config.yaml
n_experts: 12
normalize_top_k: false
balance_bias: true
lr_router: 0.00107
batch_tokens: [32768, 65536, 131072]
dataset: "wikipedia_en"
Below are experts of layer 5 (counted from 0) of a mixture-of-experts language model. Rows are named down (a neuron's output weights, with its number) and show model dimensions 0-127. Each number is 500 + 25 x the weight over its row's rms, rounded and kept within 0 to 999. Numbers have three digits each.
Before each expert's rows: "comes before" lists some tokens at least twice as common just after its tokens as in all text. This comes from a sample of Wikipedia text that the model never trained on. Tokens count by the router's weight.

# expert 4
comes before: "-", "|", ":", "\n", "1", "2"
down0:475504506519508507517464543505482507536489540477527467489526494456510549513510480534511508510477470485471480523500482520433475503489548497512480530532474490507493511498472514492493543494478533483456470470521555490483506514468487504550501511460516502511516467547450502467521514470495516498490526497533509494475517479509482503508497498514451482559489482523543525523509550539506491499466
down1:533525509552462511511495491502518477490486510537499533489525480537548523496491481533459482479520477508514502478491470522523500516523497542496527534521523493521539519532494492493511509528433509491495534496499482533528511440487507489468500517509522502472474550494448491505472501507481536530524514495444490486469474493497503537488537491499541463500462539488507533518466528511529533540522
down2:470452458519483526507504523484517522543489497521509498491521509513467487505530492504486518507532537496501496526466506515468505508507544470504449491503481528516542512486477464531549485483471443462482534521469508516562484490487493533513494500504521498545486499493532539454534504519472518477477508505518494484506547465493524447508480483532498526519499483471494505455455486486440500475490
down3:531479505490435499450465549506531481486523525520514514493515524491523497540454513483514541499519472480512472477535515526504571480507484506466513505507481549514474521489555530473523467506503518486545458512505513458488521516495489526524532501552468536520521523447487520464515476469506488491492491519515502524481507466501497479486478507513493490459526483471520488498505500486542505485468
down4:473525551473531493531501521445499480504478491503474514469521501461476510483515495506515507488481497516526510569532542479490526476476488467481482460483465494488452505497499499515451466494512481500498486523487519465482536483438511537509454512480512423492497491528494507480530452481496492514479498506464504492519492509503508493531484550500544494490501520496561502514473479499493480454510
down5:465510519459485500487521508500539491493506494481456469461530479469492486508481493476506493503489524491488532555498494506474488474464504494505450491491494509525476478506526490480501492482506557576527531497491482526503523477549515438485503507492503489503494472494466499463465473464501505499498520493522497473560552537457500468515502525499494472484458512498490481491433499495492447487529
down6:513520481542568538522473490483521528503474465473490466529440498490495501481496548509513496527465531461525519501470493481535488473478521521519484523481476540488494489490466508493490516490450504531541453514478497484543509519416489456508510478541506505467512515498513499485546466484476520510512536485519500497512482474509499474529457525489526501474507499487493520499498506484531528491479
down7:483482509489481523525512500520520477501529414486517535482526486489500493449485458475511509500494535452478470471501486488503471505560508528488516507503514505490458511488481496536485514431506445486525487496506486523500490506479506537551513499514496493513479476493525481507561472540530535475482530500451484499532491462498517501524522534519529463472480490517489506543462507486503484509516
down8:511479521533518554516460500520485506503505513535511470519546533501492523481521482475465467478560526509493478485547517454484506492525495481498483489504501481518502514489468505460531498535463473526527520505490476516515512509492481572488461498489540503502483467503499493463520483486497514464538551511515534535494497516502429470511523527455513518498504517523528535454507480497470487486479
down9:499526537463486515523549471505515495501434500495504472571491494512538520510518490510523533508486481494490495502511532534467500508526501515486491489518538529499482485525551537505520515491474496470519521509507523521498529480497463475463521529477498471487498492496515538510476488519515499495505498535449527520491515521537487491549510508465529493478525537453542528544528451493522521469444
down10:514509479521483520476507502521542471463487511461524511494449469463490501501486504512514479485503486495519524521510483503476465478531507499489520456505522539435510495487423537535521472461530494471465459523525477548456501484528522530543484481505493514494526493474486526499490458516503496485509481478497512527497511503493527500486467507500546501476490526466546523483504520511513512569533
down11:509501493502531514470441490470515520551479537507481463460457468499529514528508504492449525555511485524482483484441490474545451529458552511499484506493458478523527483500505540457471497474487519485518501509515490501522512492519492464475520489485467498498521502496529462478467483497496475491507498522509513510542506499513435502504469495500521469469493473480523456503509523502479454498494
down12:500480463515532480504449522574494462497500467529502498509480525482505527496474537519480473477526534466473533483507510490529502483574556499479519523488494511492520510504516521484459485443514534534523497463505513518462497512558483474518492493516495492494481535513504465514480486491533494531471525479494493467487514481492524502494517524484496496480534523519475460470500456516541481526466
down13:451458491498450541506519471481500492514483502478462478471474492479478504450499484486489499498491502441519514535530501523514542493488430502504459463497511509498507519509480497511498483470492482510493492478524512483459467467439505474471521499507499505486493496495530480525510504477547472484469505514455544533526503559495503530554483501493500484488507521528487512564498480512513546503470
down14:429523504505512503480498487490477546445518492484444521508490498466501478523483459510485471498538517466515523478489489514530547442526476459491484495533483543468496500511487477525503500503514537522493532495529447501544470510490471520507481491495466521514543523473491467528496497521507479476465489524453470480549502512499471461494494501515507499508477538521559502522483514492484501518497
down15:463558493498527516488487501555509477502510504525529499478534536552469496456480518455475501489474504508476531502516472488486492530532509531497493526501500463482493532489487506532547484540526484545491483505491509506507507513526509537549514456504553511459510484486466462455566472534491533452485520519509488534504491501499510499503504520490519541481513467523487489486494480498533493514536
down16:497444513445470494496487487476498484515462511466462519520481514537511506498499525514504479521547532441470541554503499518441530521499451529488457485521481489498511552478496510480501487474492484494493478461511478497454532519445514531505502525497565514509492525491466488487479503464533510533504494478457478495509532508503508471505502487523521475477519473514475495502476494521538504487491
down17:475529502515499511490502520496501461455520507483486529511519502461490498499494533479521467506504543500492482491476522510519497500472535509500516504511485528503491559522503463523512500511531490531524528457470511499429463500504533527544470505482533516511472521539536531498516451467513493501519513565502518540534498535451519510500483488544517524504547492486476522494493546510490446523473
down18:518537478538442512522526527553519488533533541511507442452536494501495519485486515535510541513490530462505483504474465497494490519467514582472508477493488475487496493474472526502478473516472511547502480492485489506470546492510502469513490448517492524528482499510486486500525544515521504501460496493508531459486509520487518527472454502481466492462508538478495517513519498504502520495472
down19:513517499502525488500490494475503487515550506513484464497453522542513482494557470487478440479477495505544499529487488484481471494466519499520478550485528490527527512522539523516495492542526467549522508467505524492473490509463519490486481523536487503474556517456462511511538486493429496547510513465523473486513490493526508477482472482509469502501517488482509455470517482473540492506500
down20:516501545491531438521491478521505499498496501491515468503507498527485501509517482461525506544502499507505530471513500474518486540493498463495493507489543446504528532501494451486498476542526477475466476525474539517517482471590505513559459529487498482486480492546490520499475509530487535517519478455510530504447495477489551492477513493486531529496504499484500516504463499527500498517469
down21:473523509498520490498523465520502461464514503495505507500535504471519512500504485538498548489511484480504449492515497500487517541486501522476552516490519503432515529463485471524498512470513552506507542560517510486519494497465495541503495508491496552498552470528470503483475502488450488495524477491510480471481473459483455492480534506508528473506520499490519478468485542542536505509442
down22:515507491469526495494525461498487504516508495517489534467495443464495486517531495522519476501491467482473515475509482517489490548488486503531525462487472523466494497520534454480487484504490509445500547554491472518531471531514476517531478464499478475483506478504519463566473532502483512492504496500496542542506555468479501512513509521541499522494520493454500561521484513479459481521525
down23:520518503471544495501497490482508476477506533483556513528444508479475523476487503515502489507473483514499448464473454497551517524483491514521524486516490507508438518504498468483497491537562475511457545481501503490502467492499499520509485522511468475481517493547485532503518544542515464453525499541525466471511529483548497508470518523530506491489508507490502496449495500460467525490503
down24:514541497508531486472489458502503523531495500502515506510532514507536475503478497509489493555512572476496496437492517517466488460474444500479565497467497502516492501522466501478497470498455457501488476508464482518547523502526511490482517463492460552538495513519498509493516484522527530459507504481546500524531474500459501486509516473477485479467464524500529494494519531533523489508495
down25:489472468491481527498486482489494503516436459524475486512505510457461504482509499508485516532494505502532515504532462565524475531547506494542509461504483529502483488496495441526523514514467462542506447494519542526510502510517484517544465496486498454495452531499500440470528496467472470537517492514509508473495477487501488495461512484512496502503503496526476526527549498486516518527521
down26:486494509505495456497493539504456475490499470516496512507487529500520483494515517523500485467553474524479511457512496509520504543502511521482494528478510482496495509508556487466448491477505550502496494516506489512490464482513550543505522564472484477515519470515530518526470482471504466506496460491508502449480474533454493518489572546491512510538503527481530472537517481500489486471460
down27:503475489464499527542511461487517499493497454511458486528530492474503505525470527493454475515493495477519456559508493480484479505508487509473555493465477510512554480532476504503512502480509467544512466470512500526511540538503459475501452513507495504503502509484440511470527512495518523542497506502506552530500536533493515518511433484514472513490493464460490489470495473505514491541501
down28:503515554485556513501508518464479488470506475512452524505539484476482479504460467530460513490540531513493502518515505517502471506500485506502531482490494494511556500521480513504508489504492527527539462483492482494474550539541443494498495520479499515505556508506475541476484470500456503491517478504517509499510516497503501494522503482472462472562468489503523402502499497522516498513487
down29:516430535487516511502487476516512493459493466474462508474506471512447480517479523515503481503480552525482453465547458516498473498499484478505497527486521438518537499469478512490479556519532475486467497517523494524500527453515530515493487488516544516499503491473501489501459493512454501479521514502479492470501532483467516511482455487456504467503474497518529459489489501517489486529542
down30:523482469487474449522491518479537533503502487487535516467511474470497474530518488530565504522455501518467529530488490467477477523459440513463475517488509500492516461500498470496499539500529506494511513532479500507481503476453545496463457535460504509466507498489519469485470534511459547535528479496505495493493495439470505511531548502506494482498507515507522488495476517500534523526503
down31:504482515496478511487515531467448525536517463480452489427508474501507507502495486455470485535498518526506488445519482549496511521475539495478484480519520478498488486470502506437477492507507499487524506449512470539509471487549518492500478534510514509516481523499486490494511500483457480502474528522515536519525525476460540562548497513527460511503475503481495507488486531490524515514535
down32:481467509463503503476500492537480486532478519547493506489529492524488502472494491533489493487511515505499485511466481517505487510490521484462510477516445508514510500491512441516502511454526505523513497481520529483493466505473499541521461490549438492550492481510504463452462501503489459489507495473497480513485559521447483498470525466509513503472550486515523480498572489455477488529482
down33:498485522483526518531465500535505494523510504484484573522489455517499473507436511532533458478523453555510496462518502490512495530490517518499543536508511521512521462510517505493483497454517513525515493483489509517548489539529560477528520489515497520512521476506537509499505501537506514484486511489494516550475476479546543479468521479492490487489547479513472544495470532492485508497524
down34:474479474537471454515512472463494510480425497543507517490501504528478554496506490479511519482486496499504455471473506502501501469510498500502471536497509506519504491491502500507511493559524491459504476505478488497506482511528472500484494471513522500501540445427493544531525519497494512476459485488466465469441486516550495484503483508487505539532494517552521493491469491509494478465455
down35:493470483482528486522530495533482468467526496521498525552543519510508534543499527532476479487519507517507506471496484535464536503520482487538584454524537521470464533528537504492499482504522497504498512499504518537500501512496528473498470497494488493500479488474490507541476419505502498553534505466523501484531544480511506491491476522535461508497507499464479499543489462502491493496498
down36:523498495487501517465540516511524498451513494525509464435482544525487453482514502473535501523457487518493496495535507493524520485548484488515508511543501471519541499493509505515486506530512463534506494522516549495519526504546517500511504474542513516477495469503493535499482519498478439520547508516454499510516490473475499445510509508563452465478475491485508519455463516485514519494510
down37:536521460518516490523461514440548489534492519495499485456459468481507506508525499524468494532498524493518492491500510486513446471471484554526494507463464516519494493456495509478472511482516497462505523493519522475460520486491535506479484480522482514503462549489507456480466469484519443507514529499483452533520526501508499540485476518465479493459524487481490486489495504517468468455522
down38:495500497513502512484510499463486562509550486535480520515478510463451451468523477487515491523467476485439491507538487523498495470511467471536482479493497509493472492509493538491531514495502495456531478491500499484515479520433493486489535463523558487504496502549505475503525499499541480506475488510475463509487526464514513544540490514501540518481502498504504503494465432523486536482489
down39:517473498470502522508488493500508464486477518521522521517470458442494499505524496490510501523507508529489474484471500514541503431506543428534477505504525475487480503437487535554522486484542458508533528523493473471509531494525470507527495491531507443517526556510509497507475523533542532508557482504501492525485501492484499515501524497508518494511486531497505481506517527547470499499497
down40:487492467475522513512481492487545466533508540473522488521456506497499549505517503447527485490501437542500502480481469443503500487479515494528441473518522478466487517450476476511495492493491475573499524500533488463476502450516493503459528481496508478443538514462481488475474503510481492539499488472515527476518480495472487477508538484496504487480492490536463506495483521495501511490502
down41:460509501531477494488494457505492466504515525482503483543477500522483525521500525486506506486527477513502513483462518488569517525468506527488447532485576499507481504491496548553463481513481494501501478501539522517485459510501541492471522521461486468490520508489495500508554517509520474502485529484475453503496512496522465452482481496508509484463482493481461475546531477510505499545543
down42:504531478517466523563482489546507456485549538491526472552499493509522493523510556474512530503500500479493491496486507515490555506497509518500529469483460485516515507518480503448470468504484528523517492519489475539471526479512481478482538580484512505540503494493464529548497510526512503509512471521510522517510504493506530525536505539467496485483476527533472493519536503503537479512521
down43:485516546527512500455465496504480517453483525520510540559497507501538490477568460464490480515496512480504507504470533502497475526505482533451532544512527488488472510525521489521509487471502489525524480509518529479513510505494489517540488482546482496475548502522507527509483472477532541537495515482483465532555523512468498523519514463541492523523526491510506464529504499482478528541511
down44:500524467503539480496481457488468465486489493499545500493508484479508486503491535540536502474492479478509416492504483446536536501526494514497516470515514520522467473470466486510461492493491491526477495495461501499478511492477448533535458561489485486455494468512489476527507497498547505481496508467439529502502463525491466528501496513475490545507492503503497491544472475469513496498526
down45:484423513523523489511470473512501502512530513494474506492538527491522503503471486522537500471491493557501501529512536467520497542478457484458527507519494530536457505488498499503510476503530490509479486461501441497515486507512497464539445496501501504526512472511511466515481514517478520544494502495477490492505496512527479496481527526491484578547481463529465522480485488492505484545551
down46:508510464524540443506522470506503487488500534510495466513527519522559512531482551508445478486548522495466505492487471528505504524506516462505459496477446485511519520548509484507521503496479497512507496535486534534499517479491487485540488498518461516554507502481538449547534510522509501493511503529493512540507479509475517513464485524509495456483500525474536527459506512479456489530509
down47:507546522451533520487495506479520490555484500492479489501502490514495488493493503513497525482509452520468570510484480500503506481474493539485522493520488520512538512508536512535518507447525567525486500494535530506479513497501457519521473532521512517514501542490484537463528554502518519494471507479469475540499521520480523486499512436507465534468537480525504517512470555496498517522501
down48:514517484486468520544456506540478465536479553564551530562508478512505523536494510536544513474491487483469515517520494479509520454483479490524485473499538522508490495464474518465497491461485484525512489482468496494542499499501520512479489521488491535511476553460529476517504465476491538478487545514483498506462497517469476516506484493481475513490530506510491486464496553514476513500498
down49:526494413469514513527488499461462517501473489501524487468474500516476463465446498472537521509520529510534472488471475493508486508509539508511476461501525500475453512457477535511498492541460451455504479463476522497473500523473491504493479494475499466518502507526440535497508444508528517485507520514500488519499501529487529484517455498509500469520526496533505491521518513525532480483496
down50:442476510469542498503519462557484539477494500495486505468462507471478497474518481507566526494486516489506551505504517446505474526522489461516529494486534507449517496494471491522497550511509495486533505522484473489521497521502525503464536450525493530491543450513522495497492494515458499492454475539504528459481518499492506500469548502492530497476489475520482529486481513509494499516464
down51:452550527489523529512490484525504459489505460504528476513463510529473491524507504492529503456488475467457477541523482499491477461505524471523490489461484452439517478457521473505446495465527505465504512497525499522514497525520510494520515470500497535463512498517506491463516537500492484488511481511566519524501470518527481479530495479444523518508468472486501498495535492510509479533458
down52:471511517497503548516476520479480476520504487477522534461548537513491493474527460489528488523494495492475495501508450489558544478494489487471460534507508471506498529494487469451503520487531486465496490505506538476508498511541509512490534460492508465549432512516478541524479515498523538515525519493497481508446520486488482539473496481509508515498531458502512471490520495547457503486469
down53:510495487486494495498546545475481475513544499454504476477536458498490515516530490517498487487491505505482498483552523495442501481508518476521479480501485481530558500487436501434498470500476523466512491541534502468461524520458519473479494521460504459461489540527539519499450472514489523503499496458478521486487514495512502517518490489480482563501500526492498456504493489475495499501493
down54:512515527500446489524513517495489527483510482471544485541491523512518496491540546487496475478474515481487508499501497517489501495468496477503541518552498527501521504519530452443502465474477500517515524472507518483479501515451453540539484517527495491528492496486516498506484511517484504497506511525450516469511521464479575480492544536494519516435493490526526509477438509523525490508527
down55:465503467520495463512528477499487497476501529512489479571503513493475502481521473507515475478509467478489493484499509469513547536519492501517503515500510521539445433507515497486455479509505548532511494450506479516506466519501483496539513481476469497516469505523478524523541487488493443553525500501509473498504504467484478557479529541500474503537454484497458520467511493535513503502479
down56:485516480544518504475511473515500496488518494522487457502428495489447459506530506438478485456528504511492467525467519483502534479499520442493467500481521504536486499490481512491548514493472496493502456520518450483510528478482490482506466514448522449524493509497476510500499485489523500510452499494529503518523494512519508496522463506494441473541470498510544511495470485478495526498446
down57:497478533498481496496540511517524493486505508521503488507551492531494523494474504521494500472528490501519532440514524521479537455471499520502477551524527513555516465498510552500538490540487504498466524486555504513506493439523499472469538473536474520518521490501498509522502538516478461511499490482461505527539472474519460519510465550505532471513524525519496484531515532490522527522493
down58:493489482530480468522446548491520481494495504507467479496518514441480473517480466512479487514515453543531484504520482478489503483485477495465514531505474465536510492463479535527540532464513518530500519500519467479502496465529505525511491501512519477528518505513458444534507496475462498515558514498516524504526467489492478484493531499490518460529510454495459491454483530487461526542504
down59:480556525488515498509522480489520500463505459485484485540495475538520508481448503538513529531494477439495539494499503543486479491508454508494508497505491548490523491558489517478501516514501498492536481497515488490530529524478493458531466486493458559527540504503502518542490489464500499498473482540493509504539508541488479454518504508505520500547490483461516521490446516505484477474459
down60:491489473511508523484482495477467475485481503496521496521538519461462494498503527506565504474521453505504452473530526478513517472516533517480444471532536506488471520477509477492490490514510490521500515511472481476501492452508543525477534524507501489498472530542470474459504507521459488520513484480536484532464506483529492528527500528529463453494532491525530516510464510528491502509425
down61:440497492532498532480501512489519525521494468524466471481517475523481503496525488497511487499517523522485535565492498490534480508482470448531509518473490526468503476471451500495489515513505465463484486534475445476520531513469496495509509476510500509482488495504537481522509509539518508474561521483465463468521506484496506484480483477495509500477478524502466563535431494492457497513542
down62:484516539486546523466510498553503523483493514457532479531531477475520469515483481521536538518529499496502540479527509474496479480517532475478502500521528520503536501506484521507427503484534510490541498530483482503527480467454537505500457518543463522474499485531464456471485498529500532447537509482529488522512486478510533493482498517524510517473532461504490480505522543507507508522484
down63:489459510474494489471504514490502518546535530464487535507509495512506525489498508532514505526521438493544465464504508536478510486545519452525527460489521524520465493491513492532536532546517479468480547518486517471515501514484501503529519508480469502509529548526487500486521503496471468559495512452535520495503536496485488488531495528497531513496557533520522497499492522543481453500487
down64:543495487480536542512486484496497509500476452511476492494519516496472490514520479542502491517532481452545478496488454550504498509507473524462507524450479485508492491467509535551524548491513533477504478464483491489493480478571514521526528479504551506506538539498496498513530455523493515494490492482490506523520488501510479494536471530545495527507530478451488477471550495489472506482494
down65:536455465473513480487468473497487509554512517483504487525469474469463494493537533527501517464484502501496510498507513456486487489522520489506504504475465518478440489514518517543536523481514478518507502439468516455509490474512502546508524490534549494497494498515535466478517491508479523534528514486471487519536521513450518472528496501484543507499502492477517511485500478566442521506463
down66:501525542454461477500488481486467502489497492504523500524516505525523506494462526495491495468514486512488492526475509536517509488504527526483550511482536514489488490513460506421495508468472515533526503521486550517518488475508484522549529491502471475518550472483507553523463476540449530497472523476483512459495527546528505493493515551500456468493479493522476499476504485502448485509508
down67:507501509500542526486525517455451490488551471455439463508468499464527496475521471523526515505508523478500525520477493484501473502551505490504525490452546509497528486504510477513460535522531502499482520512495521540529515488484498534491519488464514536464460524476511475518545482517500538531479453494499482458552512470478483495507462459505499497507491470501475505470498516486482482505541
down68:526455482503466554509504525483508507524503459498474495484529487507493483465507529482542494491467525505521486469470466517540473517491478461500478496518457472556519497483513506524540519535480477515509487464500476512502555470499497464482510502471508519514467494496507511492458498521508487479447442519465498475554452488521503530520494477507512506523485511464497482534489490473523504538560
down69:500518440478494465475494519529500510474519503469541474469518468496505494474469471524468502424522506519478485485506536493475528507515503480503501527491490540536506491492495509544497510531464542457471486543507488525502482473457495458484473470482482475519500490484505512480495494491520459466520530491551499496489537477501491510476545517512493483474474536452548512526503505460491509464461
down70:455499450425477505506497458490515501481478520524534525501454476476430503512498510500504552522487496512461515480506517497511512469485527501466497491487535522479476516504533493535516523528531475504456521504510495479514511479504507489456522476482495490530488502549464485500485487486481492520486483575497480541480481500436454500476492464453496503518523483505507521488480512532523500494495
down71:478498506469483515443489484494524541498453505519457524445514532503476518526478494523481483495464516524503491417521507484510513503533492541507487508508513532546508470544544470496496488511509514483467490503522530510521502481517493527515523489543550500531456473513530483449456527516500523461494454538466529508457477541488509500498510515509488489513520489481500500483486494470524502505477
down72:479541503472464507515496541513532464446528520460467443469507503527513496462503531527516492499484509475466557557507529516519473445529488509510551489499541511515503534523493465521477496513500498512526511473474505517469498493499499482509478495497475541504531531500490492480466467500492485505521482523474480512473497556480468482456476503498527510517494503470487522497457546476456497512489
down73:491461493502461497480509517477495516525522514492504505478472526509484522494475451462493489496518512520558512526479503494491478490505505499508481481502507497495488515489467505493516525517469463443551486493494469477489511502465509491438526508517551520462518487485590517450536497452514507516512533469465511518524491505487532505499498461503539517552491504543553482532493483484533493493496
down74:499506471428482521493486493545476492500484499496535553461488492522512484464469542474529476499501474495486534504514466485483555509548532519464467507512520506471478512466510501498515527504529510473478516504489504523470493505497538545483501500501497506503508515534492523500482488488543525513519543523522505499439513499482526492478454508476554524458512510521518559481545501538533511513501
down75:483512483547515467492488476495509523463552525501502516463472505525541455541492475502497480449453504472506469533479488493516500470515539467468551441488504452511484518510534534496511465487498508484503514514469510499468522511458482500503545462522480486499505499511518511498490492463517513553518486504503531504473494501519547494454497491513484499505511496498505562534468485483509527515446
down76:487523538488515479538499473488510506483484503499426510489466473529552474454489493499518486526502513468476569464486521530440495529485430504515498508509478460517518555484476491531517449495465500513500531501476479502508497462537513507491522522524496495500480517525507494498492501508502435523493494528519493520514472499512488489538516475455477468514513507502506480547517469526513491497515
down77:485504520461483518456495500480448475515528510463494472509492499504481509500514491509510477505499481474513580491538510480438505492520492476478530466518517493515520517488487505523509457533499498489478515499508509472519537469464441514459490555464550498459497531474488486531476500479539510476491489489494511500487526525511471523451492510451473529494487484536530499525523483553502531518493
down78:487531486502525498485494515508504465491513503497487463474444455510507507487532506500500488539487484498515515493562470505501477517560470505519519487472486501474532526493506519469543513468497481498491494510530474455490470483499523450463484537517474529503451493530492459540487501464560501520501511517471520547539478524523512490537458516429526509511499508490470528510472472514496501481502
down79:487447504460477561532548462467486519502474462471533529520436502487513511507516505461539514510479541501465526568536479537530507453547522485479512523538541505514461482509538521513532469499530481457511491525464483515467491528516520495482503476542516517510527484500498490492519485531492470489471505488480527479503494508524491501518494527482508492504486502506507507509499489466513487520504
down80:485532453516490536560485505471502510472501541498499491506552489474521491516468529477510489525479507477483515520482474538499511497486465547481486486472458438517490502543559492512484486483483523509484515496490531518510493518501526525522465460491513502526517539477490504518503529547460523492474498544529486505486480558466486477508556507467484485534513531474487489508505484495482505531543
down81:518505528487508478496526508518519470473496490489477467495524464524519507503492565486486523519470493482502493534502504501464471495529455527513539464480516531504528498476505482529527493504516477459523515493514487531420550459480477509489492495518482513495454491466445528448472449532493523511486462462501490535507507478492470503471448505473555488504493502458488494494479501488499494488501
down82:473478478500522504535514494469543538534533538528484458514487552479498518509449513507455480512477528471503503505436490522496477546498530523525524477505527508499519491510470462476491491498502502522501507496504450469535513514506499519532468487517538486500507547483487489478523519478470511544508492520488526505458521528497516542506485544504500523466461480443540474503522497462503491529527
down83:487484441517504527474463514503498487485497517550535521522491512478509545506485527464484526451483518507473515491494501530512502502524473534491536507482496467512495530465482499580558493480518497539490447483474471502532544512490501527503520543526475494537489502522508528505509531502492458482515453507479492499501492539517524437516475482491501508499506478500486511564495516489501523533491
down84:498488484537499510474544481504515517505481481510525484510502499518503458473525521523504522469476512511495463490475503497493507527486512406516548547498517496509498498473462537463559485466540462456496490527466502494546540519485502529491535475457496483513485490468517505465474482516493471476519468503503483503439463494521535530475477487490498523532481527502501514521494526476509503534486
down85:513464505550483508504510521508486473493472536494518525497505504504519478545496511530505493521506478507478523515466501529531514523495499495477499482504438505512475480506491530539497463494505530496451482534524524507537474469481520468525503509499510470568471548429542521502525494484521503489468521467531513504479548538537495522486537503510506460515469505513454477503532541473481497471504
down86:481524495537509536506486519518472470549522550469470544501495529500519517523486497515517436561476480547492470486491501497469454521444557503499501491478482476522471500506491501497502501485457516517477463525493494460544491494509501499486517453460479522540525523470528505493531534491508540534533516540509519495494526526464500504533507499472514506503531517488482507495525512535512504512476
down87:497509471465452523471472557498502521515492505540544551480539498460487500516529519483493472491487505521516504517468520520533503490525509472496507497500527495427495515476465508531545501499492515493498499492506467437537513497470511520509469502445492539484444511532525491506505531490503476496523512464505472486506539491504546495502530450520511532542517497501518522526540530521513500514484
down88:473453489564476450484496499448537534501492515512492473505474531499484542520472505509484549499487478534496461506490483558523493497507485516507496513519515463504526538479494519486479491486474480491507466531449475511513530543478482456434506481492491523517470466513494507522446491513474498468482496514500504512512547504493501515495493491506475502487485472534539493478442498469508505460526
down89:528522472541518512503513499488521450515542472521469523499493498508541532514535535529472469516519470534488503460490472488481516519506538500482478498537547448509469521474508487471484475519494558506507449466527524483482481497503519477521520500505438494495475519456480495492475501474508488501525460545533511469483479506491508496526526458537483486536506518488473507538500553519515499516485
down90:489506520516467526524505498509524456493529549502484504534496512505503525500476536501465486495495493461516521513497510494460503451496522508529503480476467520476495493481502486421497486483475512557460525521518541522460483470518510534507510536467522484543491539470536491496488455465510499469518475503502504512524522559485459486524527505467500507447509512518499518530538526490471476465490
down91:451494501542508535484512488484478514525528503491475456502485504538499491514497453450500532501490511512542460500465502489454532468518456481500510517490490485515482482513471539511512514502467467504500473533526473439539532473522472538533474505505509476502452493486517502459518507540483512441480468511520514500501467501503506440462450492489478488484501512538497511515523486520505540507510
down92:530509480561532491510530514434505521486469507527552516527538473497482471528477499500460464482452525504478510466470493566494489503534546473510510512482488498504503459521492493448494523497498515524515543490531503515529493487485464427455458479463485507539475496521509532499511489475491489508514476485506486505467467491492493521485514502497459518498489502502507480468512492551504492501487
down93:525513510509492497484507501497494505503461528528529513524482481516527502480476516486518504487511480478527521507503471437528533480486498501486437517508535488434473474490490522528496483498508534486517494482479514540504511480484503554499533480458488526500463487497517480470510499518531549487456541495469484538513526506458532453538467464538458542551544527512499515507472521492506499520502
down94:512472509467467481482487470512507508502494494531446486521444517482543476494515495446481492475489524559500529516493508456463500528504468529488577528507439527483511527525488534523518509515507518526501533462523536519501527497490499511531488524528530505508516493447485485486491495500512471519524534486517492486537505521518517432475489471513502518483502482463474513476514487473526517516499
down95:490510482530492459490507499480520501514473454529522464479537525517468483489486490475488533513495515522519468452477524494481468480514500499497550458479474472551525496493485496485487510471458483476448552510519473507494535491513473507518485493480492452511487528547492470467504482486501490526530513456555493525513500441503493508455465509489485521507471504457473483504506509449511545478501
down96:471463471497534535487519479453484485539530474513498489499507477511493497512462492519488511521537527509507492530420518518501500497527482499496501490494460485508526476463496516549532481536518554530514494482495531522504520522494475480551456498494528527487475508497445456461505529541463509490466524532506559490492503540516513496484483478502488514517451520493507502518495533497513471461498
down97:507512508505510517474525483507511493480508502496528487535461463484555517497537534474490478467469504532461539464536477456509548530499527496512539548474457487476497521498487525497490476501511527511502494533524523502494511470527505526506496533457488507533532510538495475516486508485511463443539477498517456499514485470496535503471478467526511509492501488495472493534466501532513472567537
down98:537526533496549491494482501485499515541487519462536487475494528498482494487496533487456514526504462505559502513500534513523533488519520446454474511488498460495533541490534538492489508502509491534505456496444502534518487485508481508502550466486514486498449487491514489524545528496507523480511496532495459534482513492495502552503561493491526541464509516516531521488513506491532495468496
down99:520531509453485479476474512490560470515499490526521495443465503480506490502481490511498504517506457476528512467487476527484455501521498493529577493467495470478467507511546538517503469515517549495512511474525551541501501547504526534481475488528519501506501508493567506523485501493511518533510491528551527519491474504483481514498485485510525515515494494483465510516573503499505483509480
down100:509496503508493468490483497471509475494496482516519493445521554506470510523498505525475481477511478514527448482504486460525542476538588496485543538485456512495508516467505492501462519500514525485488484524480464516529504506504492459508506493482475539515477502512463504487467495485510481521527537470488532507458447537533525477469515489494502509518513508481548478481491522475529438509512
down101:565509525494493464486502508500459510497506474489545524494461535467450510548507491454471504511529487444507489520484443494475514518500521495515489513484514515510537527516487492505509500511484506478489513526449514481527497523483512523502519491476501523470482510534464508538481506463538495493489544489515502456508548489496525505509431493520484510546517475511485532460487457471519517504549
down102:532507519469525494478503521553510485472476465514505537462479524526495485527506488514502496505488481497523534475533505490472506506528532475460512499505472455463463496508515501516548521459498537518521500497472484545521512490542548482534498523519506504544475481457458490454494453485508501507489472483466527470518496522431501554472537520499503523525519509489461512490468499485523519516505
down103:494470556502478526478500482512453522456520473501506505469487513485510491522521468506509479506521503478549488516528503512498488503539494493513485499500522502486499523525508471467491496564489517506540470515488492512438505506512488516439542472502526498502444461507537505505550484464569535463500501517514517512523520450511437490489513509523523473507494467489496522502494494501463492454489
down104:520504415461524500526498502488469517510477501475509506475458504506477465471466502477512522497510507517549477528475469483518482518499548510499469449492534500474435521448468518495500525535489482469518499493470528489493492547468503528487478493464524491522504534528460517493498435517529510510515532499493507526485489530476521469499462493518523481523514483513511510508533494526531475474506
down105:551477548486497512540496503524471479447469442528494473487493507529537522534553491506572502496526486542472499505519489507504500474540510510535493501515479524506505510542493529570499506499510463496483504498502511497496489534502516516488512506520487502472510531493526512514468491471526457517512478494480515444478510507491461461468493497531476467522509482489460476458480513458502532516506
down106:524502507476540469491515454529535474453504532523521491493536450477490466500464496503532463444437504520504517459513496502494469562479520530489534529485478529508498463510533539480480502462496517535488499488492506514523475485511529502500507502491496465490502495500493548526492497499460534487542509501523535493465510472482504524527478536492505513484495497523543496433532490531497485477493
down107:457503493471509485485513530457519487494522473513498509491486516494501471486490472496484477527487503475531540482466498459498492525516472487508537482387447559512444471524483519506507497535499557490467505509514483474507491497488490484517511497497509522502499525558478505480502538498499486484506539467520506466474484465513476490499543470486527523488488499516504489497505518505504494444546